From a checkpoint of a small mixture-of-experts model trained on Wikipedia.
Experts: 48 experts in each of 9 layers, a sigmoid router.
Below are experts of layer 3 (counted from 0) of a mixture-of-experts language model. Rows are named router (the router's row for the expert), gate (a neuron's input weights, with its number), up (a neuron's input weights, with its number), down (a neuron's output weights, with its number) and show model dimensions 384-431. Each number is 128 + 24 x the weight over its row's rms, rounded and kept within 0 to 255. Numbers have three digits each.
After each expert's rows: "raises" lists some tokens whose logits its average output raises strongly, later layers aside. This comes from a sample of Wikipedia text that the model never trained on.

# expert 15
router:148138090130128144115151095145097103147096111085116119107121141082163078153140100173117121158104120125138130170148113110137171117158138122123121
gate0:120116123128057096146144133153137148113162112147111096136160126121146139075117130134125113099077142130094102094153115076108122158111105129133148
up0:138127113126116091112157136137169180115122139133104125129163133125135141137123101119160110108114165160180171140111108134132121169119135185140152
down0:183164127112121100138117127150108110111150158094085098119105133136121142142152100123116118142146120115092113157082109148137133084133142128129121
gate1:149140159129123133136124133099073149134132141117145125104144103126163124144147100147115152104116144117116123180149138128134113137153129161147062
up1:099125167108124106134116101138128162131156193126141118129095165169126157116118102093125172134098142133139116130057181076149133128153140156143116
down1:061144114112122101108057177122124114111093196154226113131091080159143129122154120144141147109096128143103103091160123093113084106121160118094143
gate2:085158128174124161102136114111124148160132142143088096167101142141201139118115132129144134137106099107128128141114110152136075148156123153062107
up2:137075130141112086162144124137088152106107129116155145117153125093091133111134124087141111123114113070135146138098129100108113157140153106150126
down2:098087111117133150129095112134166083104151141132118098084115141132099123138123124091152128142167106106152160127121134120104101159102074168112115
gate3:103128098152142098089149121128110125119137108108142100119133110124190152087110100123116145185107140120118124103133135149134135138116130116088128
up3:136106115100142120148135106115109089086147145148094107155150134128141134136090145126115146112122136111133130111133130121121103137146102171099096
down3:149143106108114141103145081128088115102140098109170154112172152117117129111099156101134116156157123094173127133126143176117132112154106100139114
raises: " and", ".", ",", " (", ".\n\n", " from"

# expert 5
router:171109092117179167084148114134118121128071113141105165124095112138159115167127098124131130137153120101099124122094130143102150118117124132122097
gate0:151162129087168127107130163083115125104111146123105137153125173134130102112109127112123120146145170136125138113098115126141128089092177117133101
up0:137143119107145124091116174115181115104130096112097143115138118168115126145110147113126136146144129138125138115143124163152116116115157133137142
down0:154113119109147160113113120139148128125126139146140174163135147111143144108137119118118142134108141130144148092165155124123123116115181107163163
gate1:141140123122177130130157147145143140156096100157093108111102140130141115098147150040123131164167115091151158117112133141103128110129108162122166
up1:139184125153151096131126149134159125116128096117105139126124180114148131122159137112135162120141110074143133133157122086109105079123129139101103
down1:131124137143077127123115110125109151095158100133088130171133126130120112160127150154131083130113107141147109112136158145127110140211126131154156
gate2:179155136137142127117145100137158102062155143136119123125141136123126142109128116124145077104151108146114142093171171185147141141160151136089113
up2:116131158142095136152113087162136079123144163115150116146132117095138144124118106163119090124147129105077136103156119193164141124144141118110088
down2:125154106141155126121110109125125092186147185098160112118136098130135151089129114120160105121101124118135176123162133139151157146130178145130105
gate3:113120104096149119167147133125124119106111137118139145095138118131122124149145156123110100171108137090128109141143171142076156152118131109133096
up3:123115134114137144098107111122140142141165084183120070110160085149168141137121149141111162109114112171103162129105127094138129110123133122130150
down3:121145128099122151140127096140142127135152100101122106098104173158112135082117121122155101105122109133132133184144101116147073116128109102176113
raises: " and", ",", ".", " (", ".\n\n", " in"

# expert 46
router:119136109133106113106119102149145083118076091132145139125081125107185107137109130189135125136142121128105141154116119131116121081159080146101088
gate0:112119172121151082148073138160138116127104129113067165115095101132138130143105115114175173133143094110143113168121150151075130131118146151124129
up0:173147042137103173106107127118126117145107082143108145123166128110130136111148126137158082110065165153120124107136156125111117182115136121152152
down0:115149142120085151119094092126130129138096137121092133119135101117191107135110151134156117114100147149140128119110147082147150148105122146161116
gate1:107130119153099210126143135129129122113096142096130088158132104151091174145157130116112158156151130166181093099131118138115136105105129160161123
up1:138153178151133181102151136121126127159108124106110167146100139121088140118123138085096141169123106171117102130118116090115080156143076148142133
down1:089144159140140149136080169141130127136117137135107073153138104142107140107092132116126157184121149144139112137096132104131087169144142175154162
gate2:106145137126114108136161132165133114124154115167156121123115129100137070155166145145128139118155126088103104128134153102125116106119097179116166
up2:149122177081121138119099118113099148147085135121090131125098134135106145120093129112136146108074135144119184113082086153124148140146157105104093
down2:103068127142097143169114124113110089100154123151108097117133096132103117156140113113125150153126083107092179141161122143079131135120086095105101
gate3:167151174118105140132127143163128151145121105145097139117145097131169129143137109146143162154130158151102155112159142087133118073135095163121107
up3:142162171136093134111123150129116126169107106139095105140128123133156142132130119113087159150122139132082154096140138095124108139115142156132106
down3:144107143127113099124138117092141164158145146153127138145105141121119175159109108145121131111113129078122120084206093103125124139122125156166094
raises: ",", " (", ".", " and", " in", ";"

# expert 21
router:110149104124127126116125129128081093129117062107088130105130110114168140140114110138107092120138156130113182158119107118096170091160128115120100
gate0:168163111124123122149118181143119116135132128108141124114140105140160152110154057136122114148141107143144133123167129143133114105128070181089137
up0:099136130093135091130151108153135197138122088122105146137065167113102163126114150101117147146109145104112145101146159125137137116128127123184087
down0:160122112119096132153109091118126112156117105150108156102159141118096109131086133133141164110129154194132133140131132096102118113154137121115109
gate1:111114132156151148122129082108164151146115094162138111133121123115130126067152141132143153138115113129134107161116142117127136142125143162098141
up1:090119138157163144137133086135152127145124098144139112126145123137123124090154132144136153148123144131161118156104139102104131147151159168080141
down1:152114141130109132104116117112187113118157146134149108168144104156157118126128148118121132109111144144096139105159149152176112152164139117086136
gate2:177147168109124080112125121117122137139140129164131146127092118123128117117142103138132115108145128107189122105067144147142130094131128175137109
up2:145124146119130085115137129134132133151157089150095132127134125122116148127155076136121138120151152110136132125106157126176097091120120160140134
down2:112128134169123129105134143119103108140162140111137173142096128172110129131107120154151202088154152135135116150121133078166143093151131065127150
gate3:178121138087083146155115086128138154120132132115129133110114101113141166127135155094087104139149149134152118133103136128097128104183119141118118
up3:145118088111081162121092103115111152136158131099117130090105109128164184133132128092083107137119125127182137145102147121139126109168098129107124
down3:118177146119145155142135130079110137136129142131131170144104125125135158136125153160120100117157145121106172110151119120145124103138148126133121
raises: ",", ".", " (", " in", " and", ";"

# expert 1
router:120116123095122132119150158141085153141111110146112130110113114072119103117115130127094108167153116125091132112115135149151136097103087135151108
gate0:149152125132113140097128153144129168094142123124160097141119106059132134128120086141144109181130139121157121080114123179140087083145112120110129
up0:111110125094136137111086112123154118116113136132105138129109157127108129139110165146108149122090158131126159134123140080150152148155161087136142
down0:122130145153128155144129117128121125087142139110143152089069115113164143157106114104141119134097112132174115130173147121137123114122177112156120
gate1:137175108124141165093131118103143127135140122116111046105142109108144125134123103117112154117119100099125103097104067161139153167097148109173141
up1:145079153139127114104155124153092127077128133115152126130103176123145133102150133114138170122125145169149136133146161153129110088089139133109118
down1:121105087154153100149137117159143121126101119147097123144133115086118137091156150140104132125126132104110134116150137089150144105146143103133137
gate2:134138132135164122127123160081136139148157134171139083097123140109143152160118078128144047118147136166143135108120181143100123114128130085112156
up2:105112131143131089157120118136080145138121092096171130127125123138076191152126131138132124131135118124109165134126117162141159180126104146145153
down2:123119191152122131181152122123147142175156130131140146118131140137112122151122105142119103126096096118128116174122121120102063153122122140099141
gate3:103137119122155129137117133136100100159123100129155172137092116118088130115135132149174158103134106115086157149163123126192123099116158152124159
up3:109146122152138132176146147123094125120116114109133139131134087159102115152129188141153190143142099129091162137163137060192108094133148127139122
down3:079129104153136146116171138117112131141175098139110188124136138113116145135141095159123134069110133125138113129124134125119147124154135147125119
raises: " and", ",", " in", " (", " on", " of"

# expert 24
router:127084104101150114122137133121127143108100122173122128086143129111145126175159119158093140172111132147130131141049133094112147077106115147095119
gate0:121117100168107112115131134114130138162127116124131136138165121176123102116119138139126122116152141170135094128124123130112144142159153092121132
up0:136170101145128098149097123112110132171118137161130127097124140191128128133142108136157083123107186147150164098160077160088144148146146108137136
down0:122137145129162127132125127143142178154146145083107143144103116113108117113122115129129089137110150137107118129174118111122117157186077098114151
gate1:149085107123131136117093139107093155118120097045146118112099122173148079141108122099141092083160147145133128113152185112116164106134125101154110
up1:108174152148154128093107152114154109168153133173101143144182127109138153111134141162101111143057118123096151129132075142127080110161135177122166
down1:136144136147141170148111128192133102149116098094062134159168131120139143140154131123119137161137107103163150121125127150138122115139161136098117
gate2:185132165118139152131081134132106102148132112131172148133134181110179108180127093120122164135146103140084118107153094113119136139090142129141110
up2:138111130166132129185141061167167162107084161120134122128144149126103129097128118122149106113148121119094131103124166115167109127139149132121169
down2:126088119123145118138166101129143132079127067135121148091115104142138155104134086121160133131114148141111180150110163166140140118104069137152171
gate3:099152136127129159164115144107133127118105106139133104152129119053102120136112163149123115114111120155084182106116105150153139116156126109111103
up3:146117135104135118139161124124119126092137104099120159093117160177112146160140106108117181125138138100105099155137095128109147130120150149135120
down3:119097130127107129126147116143085110146079152152129113101139181137121123103168086127132091132095093105159138122158162112141116129083143172114131
raises: " the", " a", " ", " an", " its"

# expert 33
router:131164087165104150106146131154148104145100085098119108100107124114141131129132110172113123118117090137106155127070115132112164103143149099083121
gate0:143133115158135151156121134131121119105116120163106099135152174156122110127144084163156111133131136137121124086090130129097115099137119116157120
up0:147165115146162155194099123133103142151100128159095073121152108167096049114145093113135092102152098154142141109096134128141130100119112102124097
down0:102108140122143129119145163068083128135120128125137095129166131121102103103109103102118113127155113122154112135068132116157123160134071151125082
gate1:151140084118116141138190120135142097133114131117152150116123095116145144101164140135108137115146104153120108116127110125128131126132117111105168
up1:152112138143190117130092133128084112123070164112163134132145141152144120114121137119113105131110157105111090126137110164099124135136133145089128
down1:095165144130110123118164116152149116133150094122134121140131148107116142099147167143117132108115166137154115096115148177148127144146099148115150
gate2:145140167140158145120120141159135158098133108125138147132132127123166136120107146125085119128111147170095127090113098112124173092136109139126150
up2:149128170166161144104135091170108149081175100143154138112131143115167156106090117144113100123114151193110127134127094123137191054120109117098137
down2:162128101126158167129057157146123158094149164162117137211140188122155141129139125136152115084129185152173140150170157141150146118117123166151146
gate3:141146103134102148106134147166192125077134142095187162109167125158123127126113109124164113117116146121120137112136110142116106127131125147136117
up3:097141105156113136096153150156160128127130129099162146130158137152124150129104126117113133086125157076093101110154125115114109137132149144143125
down3:143066136109115158084143173158152033142123114117175153161121163171108134148145120124127071102126115113149145112150133123118132137154131146129191
raises: ",", " and", " in", " (", ";", "."

# expert 37
router:121132098129116159148111117152144161177089105154132106124148129117125082110092093133133119156146125132133139119128108133111127135121127125097117
gate0:089163137133099080147154128142167079121136103114125129150106126173115154124122140085113076109113177118101144128106085139108098091104109189112100
up0:090151116157114108114083119136162113122126148157117125122121123128140156096110144150125115137134151132123137111121130125110125104107130146160110
down0:130134134145131125132125138176084151137129140131141118111151125141151138136150110151104160140174088097114102146148127108143134158133121110133133
gate1:097138109134095132090078151148126115128117116121124133108153108109098137132135151108091172122073116130109133175094086090156155124119128087169122
up1:137130145136177136141172107119136152151122158133126088156102121157149135117132111164152120147193103080153134107133151136087102109121142204130125
down1:206119110098119177099126136143133108128100176140127170096154170128130140131058125124131129161143093143098116107112146149138114116120159106112080
gate2:125128119157117088103149162160128135104158137098118104129134126120138133117120103123091113141104119164134089114165158106123139127133076119124160
up2:125135136149130141157143134121138166090128138116111177116128135103092099124134113136091115139113177135097095158138117059150115126151171125119165
down2:136120135158133137163142102124105132088121129142110142117125139122105117128144092133109122102101132157151124144106142162157154110140178123077118
gate3:116177130094134129190135136153122132133155104122145106100189128125148119143083129137131148163103118106143111120132153134135129101157110112102117
up3:137177123117185110155131150121108144166148111144121140112181161093125101175093083218110105167105121127146146142120136118161131132160158123125119
down3:147110110087140127135146088115118131132125146130131128119147116106115141154113123160121114091088107135114137094115106131114131123114097161116137
raises: ",", " and", " (", " ", " in", "."

# expert 10
router:115133117105136111155110138138109087119132114103130093109130160078146129130094109138142126132142152122115096142124129130073139077125112147114080
gate0:142124139144141116117155128191084111131143142103168098120135154093093143131155132158140118068115133101096099138114077163120089092153135087165100
up0:140147112116154140110159178187102131104112119151143126121145162076119173125167152136127157127143112116113119129063113157116099101134128142146114
down0:130091132103135129180180173143130105150087109125127167189138123162137125150103133089102131119105131149107122135157137141148150124144185095129138
gate1:147114116099133109134120186142130138144124094131188131080159154145081095156147172127121140115099112077143173136107099108116148143118115158149150
up1:111146122113149107131133147121111095144159106125185186115131134098113119156143107109105128107100142062123097139105125099116143143103138143122181
down1:113125151089142166111164164139178131133106121102132129208111121133137097136142133115128163137122138118125093131088180125129149127132111133168157
gate2:168113150134191127102125151120113093121116152098111165108146098125171130136103099166097126129152171149124140105085120151161127084135192102180135
up2:081140148130131107114111120117094139120141125140130117111098111139110099143151145081139106161069118116134085127152115132111137114104122137135118
down2:139111166131138124111136106157098180128092115135143101125100125131135149120090134121174134108145150093160135152114130117155160119148140144129146
gate3:087125139106086122159131139161137136100157119122161128150101132139145109134105117151121123141139137114155127121153127116102078163154098133091114
up3:103118081100114136135111156148139121092126146111123109149081123110120091162139127143122148142131158130126125136142150083083108149120120139127136
down3:137141127165126093086083140179140141115148153106121125122112134107144148093145123079144096127098154099157085136100185122087133160121104105114176
raises: " |", " (", " in", " and", ".", " a"

# expert 14
router:108132096103109147101153114134121133125126087158103137092104098126159107130077136177120112153101125140092166128116134112089158093118136170113044
gate0:091146144133150162111131153109120155150115136101134136124115099114148127124138122141129133138117103161136154116112125102122136141102134122106156
up0:139103091131112126122090121122138092132126134089098095130129088130118118151149127131145128147159157135111158113138113145117103119149129129095130
down0:136116094087173165121108113095135147103098127123113132142093080116129143098129142082107120164129126127101125190096113151172147118095099139140143
gate1:112126118099147098188128133118187131098148116146134152116117138140157088106124105120161165136122164157131119110094094113118108107123106157163123
up1:137135103116119086121111117100119129189120117101125146110151126085129089146140143147094110137103069148095088128120107160116168140162132170149107
down1:136121166144143143156146119135138140137139125091105127138130159093129114089174102116109102162133093168114083114132173152122143147172139139124099
gate2:126122098161132092133112128146145134143093128162114129148132091136116124173154121152128116096115181096079119122121142142117087121104135132099118
up2:168100175113115153092112131119129106106092114129125155102093112141086178123163144128174139130103087127159133124151123123147123087124153131140099
down2:121128125110130113155167170120122107113107152109150078123137121131159159150099126153115115141127126108139094120122116161140117131150099128081108
gate3:126137130148108146115108110145136152134149103147140057134154148133156124180137083116143128121083114169094147115113143117114136152119092139152155
up3:128152131152084143106100121125085176113164110168143109139134149140158124138137125133118135125110130108086132111121149152146144126150104195141147
down3:091083127104104115102137115130107140137176093108164132078113106117104144159116089152158086153121119145119115162167136114175126183152168154112167
raises: " ", " A", " (", ";", ","

# expert 30
router:105122120142100129102154133150155100180100115145114150121086123120137131150116092162104108157132122150119122114104129145118165149151131142123117
gate0:147128141073141135137127141149109091131148114141132164119122111149173154093137152153119120124136121126136119119127184094134143109084128153124161
up0:165127130116125150120120137116134168087151087116109163145133118149188138062122138151111112132155137148139134135078156086146099140125144158134132
down0:081150112110152114123150195114110120084144135098142151103109091135107133141142156124107174144117125104149152129095144109141114087139109095158119
gate1:141132127102122144156127137147139104139136115142136097119127099182123107146132127132129152118115119095115129161137126172134137143086150183091125
up1:144131122123138119098131110131138150182124128117148125102111058176121155133129121127137105155108115080133155187109145117151135162127078119128110
down1:155107159144113156143140121108105082104155107131127102130167149164110144106151122122122118134148137119149129124134107136117140165134158131185098
gate2:162126108140124064128121131140143140112148139084113130144127171135124110161148132128114153120126104153139104137130165151133118111137102087089141
up2:146131134118114063147090102129145122106113097086134080146113163130163104130153155122108162138126116146158079141130138123149139118145073102113120
down2:121108157150116118098116118146133117100140152137139134142100121121093153139117124121119130167128093147120110107116114124142143117137088157148166
gate3:107132164136127141134144131124135129125127109133110152121116122155137090137101103105170113107129124109087141117163100128103131162131123099099121
up3:148110143158106136109140168125155142133108109107118158113112100125123211190152201108142144114167147152111110178118140140097104129105127126141180
down3:105109101084147103158130145148114115141111117111106122056095094170122118124149125143117140166103131136122104128103127107123141129115187089178138
raises: " and", ",", " in", ".", " to", " for"

# expert 16
router:137165112122165132085149140147120127119122103115110083119086154107122089130141132154111108150103080149098155135109099142112150099164117150107122
gate0:154140103103127108136109149137110116112114137108117138106123188075093140145094128127138113128132119108122103180097114101117155116126143165126100
up0:111124091137118117130120145150124120113143099079172139119132168111120144165107110126151107113154129103104115155114097080103167117138148168104102
down0:133134135100131082142140140057133096127106134174118152101147116119089116139110102122119157137098139122112129134087157139146138137161156107104145
gate1:161137093187109160143141109120159144102086157152157159112144157158135120157108155118142131142124126120109136138142137127130110133131130153152125
up1:152171128144130108112097096095135119177142142081129108116139127114111124103143089179150113164153124106098128115117116140150165149135104134124108
down1:086105122170153147079139127117146093104128097131127128134112130153138132092162121213161150101167123119126148121111126138144141115106116133103087
gate2:100129123111138133146191119183141129131182101118099155137139155115143125088114132153146155151146134141154142076095085152114154128144154147113129
up2:102145120124166131105192120163147131134193087133113170143153150141120118102108116162142142128157127156158141081120089131115157139159154122106143
down2:122153137139166111142131135114084139132133130120145155189123122135124146157126126155113124121136119140136122114109119100092164133120154115124119
gate3:140154172184119179138101158166112141134135094126110143156104192157142107165141179171091126073138108157132110145100117132093131111144107159140114
up3:104131116113119121105126088125095190107149143100125135110135145151129141104118146114142157112136132093111139110122135107092137143085137129101123
down3:143119128151097144121074127133105114133117102166143135149115165136123115129094096126101104097138156101162128181091088107145127118151159167142138
raises: " in", ",", " and", " ", " on", " at"

# expert 3
router:127109089110114150105144119160133132147101120115135094124097145178174086145104153135130126178133106143122121132110155136125101129162116167084115
gate0:115144120151163092105127143144151144105105120098133100147151158157156069121132147163125104135130158140114140170117142113115094178142086107124120
up0:114137133165136115111128114160125097137116127133145153127099124173103115121128123148137133081111112137092167124128146137158150144130125107120142
down0:122143136176140146110122111113109107107112121114125144108096126143108157137167121154119123107132147137165107135166163130139162116137159116141085
gate1:131135079135164091115121116131185134097131150120140132152116116122108128139136147177138171129120125119108136095092158130152117094106103135122133
up1:128115174123083162124126150121098133126144090145080143102152128136158117097130095100117090139153104131122125168144122133121143146129163119137122
down1:112094134125082158062162127154130107139125070118088129060118141130152094117108156145123094134134155145105113123124109116125155069141109157150108
gate2:087109110133096122098140146114133120131114153102147125104196140126143136146106094139164104130096126126137118154155174108091141109112153178125117
up2:133126161111184121143150124145149137116135115124106120125085135137109127104127169152107177097168128132111086120158132087090069130052121104103175
down2:163165122152121098131104125128108110139114116136138156162121152126109105118109118162141149118140147096158124132112105111142111164100068125143134
gate3:092114108119116121134132141142128136134112103148127138085089150147088118126135141110113154139139132142135095084119072113144092116154139129120108
up3:123139089141127119136132127133118107133112099110102118094100149128059140144118100118120134125110117162133110110155072106132093149146136127129090
down3:102130140159140107126108119126128100111110087075089141103150088174108109124119121107131153135128134085144166120127105131128159161179203107109134
raises: " and", ",", " (", "'s", " in", "."

# expert 4
router:147138102111108147138168102139106132107084064099106139112128105082147127156117093145113126152120138138105138163104120076106136101152118141094086
gate0:111131113089163134109145120139147157124095143091178107090128120120145129119155114125091111107162117141141124114119136077145134138104148188166156
up0:140122080122159152101151154112128193082079117097171134115114125131116082148139109147100116121106127168121165102145172119131154141105150144117160
down0:115131152108153100132167106126161138142134115072143129114155125147105129109144108120116100092154143050140122146129135126106143140152111146109130
gate1:140144098126122122113109142118145093140106162119102167131123117137146133118115176109153148136124099118132147117150133106127127134129111129141106
up1:131176086114099105104086138112142108109103131119099115133111119130136125113125194097148154129109100139117127106147119094099122168141088140103075
down1:115162124139125144102103138166182140096135172142128135145134145147149142153130106078162165152167144133129148128150158121175129082161095158120111
gate2:137138089119157164117112122137138114132047144093123168112080117135128103143161145134112119126143126122078074111102122082126163136126144117159120
up2:136144103124116138108156126102115148121061156139100139155118148129143116127169127158126050109139124131081091126128118079104126137116105165148102
down2:124134109135125089165085140127133110124103106105160133170123124136127093134125129211099150136130118119100121131145150155136110115121181099163094
gate3:101119112158138120125092149093147126110112146158180099101118139109142145134131071145103139097161123145141127127111148136111146151089141107167128
up3:118150163107119131126153117156126123142147125117068152172109097139095125129125122127131117155139141129117151114164134123151117096168124132073135
down3:143134086152120140137120144127118113101147134106131119139147097097118119107138167119122093118067136157075173123142138133139075113141131191143118
raises: ",", ".", " as", " in", " a", " ("

# expert 35
router:115127111124124150108112129163129140130120111146116109118105121136140088137108129160108111147107098112127170143110177135132112096162111152086116
gate0:137178104131175148165138090146130122143114118058104100115106167140132119148157124116129152109100133200123158121140185116137098113159127168143159
up0:103116105128132069107127139115127134129156143110163128151104140140093094132151132131108092129111114142143112114089123149173124098121109134150145
down0:092127111121133107137130141125155172168162132134123112156138106105115147140102163150099145126134118113159115114126103150152127104135121115164150
gate1:121105104116091151125138173128134143086119157146099152124091171122171120100115133112103113153104148126108134122059159102142094119127127144141093
up1:119162131132146106163140077150140109131108133133130169129165112150077128127148114158117117136097109179125087131176097163152134111092125108105151
down1:114148102134106106141140098114119118142105112120131109099093118117145146112160134114132101099130075121170133094121118128151117122126142102116136
gate2:102141127158132108104146155156152148154106095091154103150110115113145099122128150121150133154104138092115110149117114134121151104098132131109095
up2:157126099125092112134136090101142147151149061115092152153142106127082137091093153135140112152129143129145110127112108129133127118140126137110180
down2:076152114155103121095078131137139142169097122118117179103142139142127134112112166153145123137148114132134071151100124157157132126123128142137096
gate3:111115130124111141145150106148095154140104138119153128143145134130176107132148144122130138128071098155147140134116166099115113142141120140086108
up3:146120124142141152147135146145134137115105099115173133151123133132182136107075126156134143111129176124142131118163151125165114157185160116119144
down3:133129119089110149112130109119138127122112146191149113126135120143140157106112125162128156146158091103105124174097103111118125174076104097130169
raises: ",", " and", ".", " in", " ", " ("

# expert 17
router:171131132140132092131171109157073114144130122149121161107120120094135107107135145156129144093113118119094145118103129120114173122181101166130072
gate0:173119119125141139125114133081109158131124124146187138119085148095134118142137138146158156106125112134120130087129138115149160120181145127106119
up0:138127123161120114138138155119151096127083119123074125110149143103103113104094135134125080179156098171113142140164149148141118077155142155123104
down0:123132135128177151095164100139127147162136086133137123133133072146121120126149160164143056173137101129103097165094113103157135105129165155149160
gate1:181160127122150129174142144149121146138132134137128107138173118143127090140090111137147124119077117112131125100150109117125140122115098094137130
up1:145146090116150102146151109120112132163104138116097108136169104121104083148114113134153134124065134102139115134133107138121127112101116107134116
down1:155171038116151138134146104114157126096117132122135109098084149153106145093134138094116156104129091123130151153130128077143102110154113129136147
gate2:166043145147131104165110119152127147134141127128150124147097115098118141119117125135162134152137105141127117130121143136116149103159141120134120
up2:127091153127143128122103112136115124140123101087153146147132126144137140145132106137159107140147112131106132090104140142103136121174116098077112
down2:146123112118150122125096170105127138108123177178120110119101147138144120108092129127194123126134176115121120141147127135163123117165124101134129
gate3:130108158152135070111113095119123117097153072121151182125140153137137137113189130067116161121133126126091123128165133191087117119187139103127145
up3:129151115124151160147136141147150139139088151168103093124140105125125152138078157157136145114115128158153149130097100076161134129081111122127077
down3:090122068158143164112166111117132106101137114123129153055125153145109095103126136115142096124116096117115136116118145120124114103164135100120110
raises: "1", "2", " the", " ", " a", "-"

# expert 2
router:101133109137162150111146133146066126164096083159138127112104106105139129158120129125144130189100124148106140136121119139107140117178090171102112
gate0:113127189160167092088135127139118114109106123160119146125125101090171162146130117137096093103115109138122163139116080134162127135151123131102159
up0:144136108067132142129103112099114118102132154148145099115159153090143139152131129118106138135150146120129131126166105192128074151108104133110091
down0:085119137102166136140074143140157117136135106144134120116158128204115152102112141103118192113172115192130099151139133142143148114159109145160142
gate1:084134112100095104142106125143067126122082120149105142134135168114129155124092122111148087138162149180150126126152127102124160108116141088139133
up1:118118129102099116148113121136078101113121107119092138143130130186136159129075132126147120137142106141114115144138172152103157123089134165155122
down1:139123106107118117104126107152127130096156123114122107141092146107113153124133125129155124096190117106155138148144118149125119143122115184148159
gate2:133130149152178135119140122131141119153109155130102120133125142123159127112089130096097077119147099141148137123099076089152145130159133076101126
up2:113122101138094089117137116118099108105135081123145120120136115170143115151132147185098158156112139103123112176167172144131146148120128180142106
down2:192128101139114112090144118118135101138112114131081091136124157115126067120118115135128094118147105139130155156109114108111154123149128109157103
gate3:148146133176147145116137133153118106123114128121142133156156128114153113154114097158117115123081146120115156151099127100142117083161134135122162
up3:142125136143129164122143131147135097124143148141156128147169120133128126152158116177165120119122149141132165169130091102130122094138131112120133
down3:175109107088125144123130142097114131132140159144107137186164153102101107088114115133086104147117132069082107132121120133077095111158119072118148
raises: " and", " in", " by", " (", " as", " to"

# expert 41
router:100150112125153144099168126146128109118106099132170113115108136100176116103100117125059120144088077136088129164103081121113153075167092129095110
gate0:097145139131116125173150113160130089141119143075135114095122150091146110109090121144104121098131175132072137154110115091119158142159148085149124
up0:162130106145127107114131157106094124120171163136133133162131124134112138136165135140139114134138108143126140112150155134131111126086113138105116
down0:188129140122096058118177116132126121125097181175128153148166106134145146165121107128099150124141162140126133119128128105146127158163128153133138
gate1:118138143168130123121160140141131154109102134122141150127121146141166145139078139149097130141115125119058140157123108146137135108128179150106080
up1:110139138133103152133137158097091129172133156171104115175111127144117128151169102131105126136120119158176099101157146090137123136128110111141122
down1:121093149155145127116136133120150142138154106111137118122119145150105156094126136146112141127097122121161178123136136139126135128137123134128100
gate2:133127137160159143159170106104142158163125066091134106127092107125111129170136099144191124137140147166140086129082144093114113092150092134136134
up2:116121116096119143077101127136137117101110151165088151136150111118127117064101157130102111131159137150154134145157130162134132146115131132102109
down2:144112112107123144081114112173134090097090082108121148105179214115173154140164118147133092144113143091112092127103089148119133130111094135141141
gate3:127082138123159104120151136117090134154114185125080094120125166127118124096102146138142131126089107116128145103110154100130133122176168117157125
up3:151147108129123178163134115089113113083104071141130138130141110139138121148138127104101139145161152140141078094138160128131146135135123131126090
down3:122121104121115111149143142186122152163116141101150136121167175164110127139129098139112105148117110153156095117164106111129139160125104128130136
raises: "-", "|", " ", "2", "1", " in"

# expert 7
router:124131140130140141093133127153072116122134108137121131100104120079160116115112130155126116182157126094105126128098090117096179114150114125113093
gate0:093118137119126153088138126107115134130108121176160065118099122105163134132127137122145106124147163147063131125079119180120128145148173136071127
up0:094123135134124161084127121119133112154128128166156089133094128074157160156151133142138116130145169152042136127113127133108138160151162108127113
down0:131147130101103126130128098135152088136139143142143099091163153126157131146122102150178137125145123146090082126118135097116100173187110124118128
gate1:119126135113146117148139115136163157130119097120128130135121119112166152122154131139095101159133125134108133114133168104110115123140102070125146
up1:137143101129099158139092177086135108133143158123102141102127115130159104117139132119137141120097107135127145130107119098149124112117147170137126
down1:103173106167125089096100163116155142128119169147085150103122147088188093150099115124103113144137154161140137114094101108151130090107120140081131
gate2:173112126142157140158153130138109146121081133123159126106093155138145175107130128143149148132148110134184156115125152114107117154105096116105153
up2:148125116098127154151145112166101139140088141141107108123106129116147141095159131137143124136148123112179130062131147106127135180092101104085126
down2:087113128119154136118162152147104118151065164135193140126128056161160164149140111115117146131162161159127159119137137109152135129123109082119114
gate3:119102142142124097178125126155169142163127134100093122125113139131114114125113105085124130119176141128156112129121088114106174096181129157102131
up3:141113115113087100141133123079148159131129082143088170148135153134101114138168120089068132112149133118164102125118100128128121145109102122113148
down3:174176099096078151131120150065123136096112137169127162097141128076137141141116135159125121148154156105119139098119115129129084128064108160183119
raises: " the", " as", " with", " and", " a", " in"